config = dict(
    n_layer=14,
    n_experts=32,
    d_expert=144,
    d_shared_expert=0,
    moe_layers=[0, 1, 2, 3, 4, 5, 6, 7, 8, 9, 10, 11, 12, 13],
    router_score='softmax',
    routed_scale=1.0,
    balance_loss=0.00678,
    lr_router=0.000797,
    norm_eps=1e-06,
    optimizer='soap_variant',
    lr=0.00899,
    seq_len=512,
    train_tokens=512100000,
)
Below are experts of layer 7 (counted from 0) of a mixture-of-experts language model. Rows are named router (the router's row for the expert), down (a neuron's output weights, with its number) and show model dimensions 224-335. Each number is 500 + 50 x the weight over its row's rms, rounded and kept within 0 to 999. Numbers have three digits each.
After each expert's rows: "comes before" lists some tokens at least twice as common just after its tokens as in all text. This comes from a sample of Wikipedia text that the model never trained on. Tokens count by the router's weight.

# expert 31
router:487423438526474476480453525541544596486474576522533546437479547536486498505513518457411474467479545592570505516489453475496501564452560534487561620421448555487468513530498483550502532623513555501439467541533466573428498495450529482506436523480378572463465495512521413569489440486513553491644434487509623489497518550521517495502475535467
down0:381544488472535475567607579466486492493489516518470433451546598496402619472551450692561489523545497553485464538481478488502511520554586490623474436577389562499433390449544483534417479499464540478546482507606459555464463509507538526498540507463402433492430417453514519507409540451453447433506565449462425475556459546425485501527541631527
comes before: " |", "–", ")", ")\n", "\"", " ("

# expert 3
router:507449546428503431528398422441456574505466486427482531539627567495507474501524429492574501535454516440513476555520522529466482475448462466506492458445510473512488432476613587519487467550375423473578485486507498498527447450496476484410496467501452525551456424523463480504481487584547434439575490485597463454497449543460540484403535558427
down0:493393501430485382454527438487503474479490514418484539589477515485530620467569516442499476469388593469572579550532485437583518536470454409523488502488570441505360521640416614552499575452515453427493594494437493488494518499462485512485551419532552509503482451563504439490435481550480516521530640478545443471510618603460540524415412517440
comes before: ":", "\n", ")", ")\n", " name", " Species"

# expert 2
router:452497460415544544438502480471447454528516470561437458470541521565554572489447537468532442392488515441502492574486527457467524558534474482544521456480452499539532577553513444525475371470420464465488493445544576503483512451572393493463511500540549507466496612393538520522485528469481393449536462421497494434507553477481560484484544524569
down1:476480428561434544460479519438528437528539516572479549561529520457507560568476502477429503500604522548497393530543490454537548489563496521567522574486526527485431487588506570510538516431415464482441482442537447534506434492477393463463528553540525521526527566518517589511538523473496499494500461517627436561570549443529492479398516472502
comes before: " the", " to", " a", " in", " by", " with"

# expert 30
router:506504617474492558499489537534438468601519500424416490491484492486532446521538584474470468526583518435550470559519478466569525481509508512526412541499477496462430456456482581458485527544586505514431439536500560526491530583526509492490473503436515549418434393496559530494556578462504583551479513622461431531602399538474513603512469577565
down0:497477638518429496424452547591573454545551493415564562443442554455425500461524556533457445482477492525593449570451438499518448582458625534556434512444460550507517450431472518490509469465490536504439496462461500561506488578508511540390461521518529522512532496477514500489452569487492547531464485527577526451539489548543366478575379612477
comes before: " |", " (", "\n", "i", " –", ";"

# expert 27
router:564537445501605408573484519507565543492565447469543456533449355402600476498527608471495396436479498519444505509580567523419546511551491549516491508469566468516468494541611495505412448398498481509486487466485441547417461516525475509443459511548537544510534614523506464456540425539453403483400564521501486535512482514429583482527585526521
down1:568532546453472556457417569553482529511499478510528563463563502486513473561488460556576567478586550434543494495508532460525410557558534470428518478541520469526429506440555559540541491459525493457552552502463545310452449457456512553525440491466484496570531428515536523486431531460510446485527442449563566565569551418512531508511494476529
comes before: " a", " to", " in", " was", " of", " been"

# expert 16
router:556583580529450429434521558505380479494513532541483531432442475450405535476489381552505480517536470646500531471512578531519448458513396543441500511611546511443484550506482432502441474502496487477542413497417430486507507447572555559408586554477496443473398438556462529482493589494509486522494531530448539477454589518540474560553430460487
down1:480532496439479609491445521445514492473481495480490464572489451443561458513483413555487475535480498534478558478535523606581511448547501554519545490505407573481465380415557456477518421484522493532448408663470560447502468471475470565361475427472536470471503539505483463500479483536483517416422492550457447597559451439400495520475572415520
comes before: "19", "20", "18", "1", "10", "17"

# expert 24
router:493484568481527515495476472474429534471487503547464576486498491426551429458541490483450442425605444462488489519506454490610585522544515471471473494459497447586437441481583538486466572400534461507533505512502452560603498590494577509608532460495491596513484488379571548521481436599467440529631508616443551536480571483462546483480558519510
down0:461431493496409478492457560502489534480530447472514542457446485389500441553491535492508532494482468481488463600450494504532586525508436500484504499521560516479407539450510535591481499645541455538451473572534439621480480545461485480477581481488493566562501428482518403495491503522481572499453504452425448498437526528494595543523445523479
comes before: ",", " |", "\n", "==", " The", "-"

# expert 13
router:433541432503489454466507432608423493459563477581550482470439454511499458557469486548559527535502486602467576521555459494470516501523535453363461522519552438528498507535427523469532455533583482518458510535445567466498556544427481416477436462447483455500601525522489523429517488532449439541571454479518564427465541446504537534502498504485
down0:497460580523572490502470569594589569404449473523579468594490461569538492507448569567495454527499485548498486546469526515481466426476474510491459470529483508515527597419566524554503452598567392530495491485459572499573454487517412488427401521502520496460471562495404483565622494489464598436520439488471486467467454513496512531443529419449
comes before: "-", "|", " The", "==", "The", " In"

# expert 22
router:556540543532537533531445488456445490465507545546488445531465409501505531482549596492484535502530399475490620438469523486524495592444504569440504458587517497410558463554436427519460409515519592548435519551496470517477584478494431400444511526578518462459470562512496473454449426467531484495541436489477494611563496502475390471500524429451
down0:538539479488401544556543576442485472453470482539483454466559582434456540614547471516491458549461530517555452448510537475527508480587466413600576494435435496489419425578579475499545543431525525491485517499510492467412524508415535550489496570530427527488503518551490454550454486437481466510504553373572484486534501499537456517524447533596
comes before: " ", "0", "1", "2", "3", "5"

# expert 14
router:429520496484492462522475472527552573501520523571541617438539410437542433512488498475581322492463536564496440484471501367467480457565555484608488518465506520599424561436628529488515575474607495553487558489524448444596498546480509528514367508457527536494504553404554475478560462429424519499404547537437494567591516513515503511528546502526
down1:496460471471560460512543478586398424523498487482487460538509461612513441452525597465506568487405531521403503540420427501501507483514507504507522450605550543517430506559464566387507412522497444493523552517461485510544451536467501584536583460516342559454491468472409434513439406441535585494543438488587473524564524497508526448586555529509
comes before: ",", " and", ".", ".\n\n", " in", " was"

# expert 4
router:509404531340525470472554449477412605460539403478547490449558552493680426528429417522521450465384521465521533471486465438465451412545460490537576473529474544519437472518576486555491494428521480504551556561492470493544560480535515494489463463513468493518563445473533464516564420491483454492352551527537438524455520503466451429540574411577
down0:472483449443446417525528531538638424445398479542550508515465454545533540408441446496554528494496534469531511521527487516527441540574473414470456560475512518487554499494574463447531538515489474483558546582627481496474417457474475540405513618556527480441536474486368522543512564461435531426550573456506504444419503583561498450544515583485
comes before: " of", ",", " and", " in", ".", ".\n\n"

# expert 25
router:531563386496517457556574451437450484532541521418537437491562512488411524506418478469457560523532375546466520498531468465567561519544518457480509480491413438428558463493424525528481425376451457573448498460491543483411526461555451509540571370542527397609509563456505441491520510539486507441506505486489409448447518463428523513516503442467
down1:504506486442464476522546534581498483490468516512498520538457463584532461510437493450546584502552497387516465430465520486433499522487450439555449413457579540539465481482557497470521568431461533459433483520570497491593385516511593448460441385508420453481465457509473519511485460561504525526383473467509445462479481531546489448590548456455
comes before: " ", " the", " a", " \"", " by", " The"

# expert 12
router:480514459602410516557471456499487500489439509492588554535481518547511473431598541534505543594629509507494492461477447535463473427550546524578443466532539507541419476503530556466570481563452460481542575492442536467503525511480492521499544614465427526499498466574520524510505574520442433486446456558379565530496520507550574536528476543527
down0:430531513553568470563527547492538570498484559464424501402415455464397521477485443515557467494426443610583479474532453446472399417481561523430437520481478479525436460519542463548553512522554573502462482497524417604486393512445509543414496464476590596423456591412465549471520421525497449441465514519540524556481552482553463505470523492448
comes before: " |", ".", ",", "–", " |\n", ";"

# expert 0
router:497422418526576553553495465455402440544513493526420472515458546511472555476487457527484523485587399502468515452580517480579471507483384482470490439469546512405513474595445514421538524467574476493562493511469540546519546501530549506566501469500510457556443458416479546489522557464477442519487496429440401479555527521511514592522535471527
down0:473513595453472547481453467621498474486483520522489560491442445477451484465583535516458421558418526505453515390431472467506499547472528518485364452518476483470549544466500521588464518481499603494508501516497545522598611464461572472509516470512476482399552476548452487555456512595456484422477477541543556516518622438553474479547567377510
comes before: " ", "|", " \"", " USA", " MF", " K"

# expert 20
router:481532497461477566459512459436451447436479389534500558566539518397454554479469470511422484466504406517491449473500497479575537582480503521477454424528458467537569523525473486508476439460439476491460454472507547517505545398547470548592571474565626481565536481557488526492366513535514542529621537630588533507449425497490483448377468426340
down0:446470598422529496474452469460513476480528587475484496557439515557448526600418472504542542568530592541522547517462458413521472500507502497495479446454554529508471601481494503410577600438492487545500526479506489492484407472460492429449457536471440482394530408359442488469434472606574499464447406456568546562552526455501503587534424508502
comes before: " ", " —", " first", " —;", " United", " +"

# expert 1
router:507565497560501489549460597528500411461470546494486443448562509518416404544552506593537527558503452533568547483475442503480389521554502528469558557524531500432484551493535540538466502570480527579465473516458505499518549408440479554427570556503441483485431588587517551407500604506546487588462404429509547499464529457560508546627442515602
down1:500530428496538461538513501503424517443551466474568568528510613429456510466551452485514394544502488486528469475548482503457537416486598498593477562471565534504545480522540473547372476438496575423446456511530526504564545538526553488466419495437537493539476498491422504503453524519581406447524519539545499533462478511456497541614444548430
comes before: "20", "19", "0", "1", "2", "3"

# expert 17
router:526536557499495462516540546463509494496524503414494557477516543445332483567565433480571513442537484480507536587528508522535455558438413493392515610490552513470528450547422539479477456501568506498515454464532529456495507555484560500450493475537518424406476449536467483501596594494539446443613401392545584491544428466589487489462484532429
down0:445467541531464545557521553464438546492512461443506523568567481515429536512505475513532528534562488523507384544527449452447553564478596577564490443500506531490539584605406565601514411575458514611401407506509497513507453454545496492473518464494617450404498417542527569499484524612442486487422518471494465484499519608520473474564434467520
comes before: "-", "|", ":", "20", "′", "="

# expert 26
router:436373517495594481547508487452527540493480532456485487375580574533600541537506462443524501455469536520590459557454506483492461457534497446429523593556563571620500471567526524550522560585539535463503431546519460508582452481459543480465420522460498590520507354476577453519465416576514483568443599550577406529494554524510508496412472513427
down0:484437567487465563461496484509509495477514441397549404438471455486573446399481515453484471505444503557512533494582554496583450505521547446570518461453485516588527480390487484362525463514513559547463509442595442405434504534506457504528543524430481523514473540559503533526541436482388405514511508453526488597464601516549428514430432512480
comes before: ",", "\n", " (", " of", " in", ".\n\n"

# expert 10
router:477427463463484543530435429428531375413472505592517515550470476598448481389445489513484492526500593523409463500424506509464447542423439504513494461506495572417581516580444503515519496511447408540444519562552496403546459451522511543461587494498461486546482392489516493503479530498552476452531474559527529498461487475462538503471452485518
down1:488528523469491507557528487460526481529498516499509592423505462443508442520458436542522449528502458510544488579562527475537533493534483471550425534547532483629431531470546512474474434483558558582515512535375463462415495549496500444516560411487490547498563604540518498556508485450589515503446469515540489504439499561602479508500480503473
comes before: " ", " the", " States", " time", " Coordinates", " Total"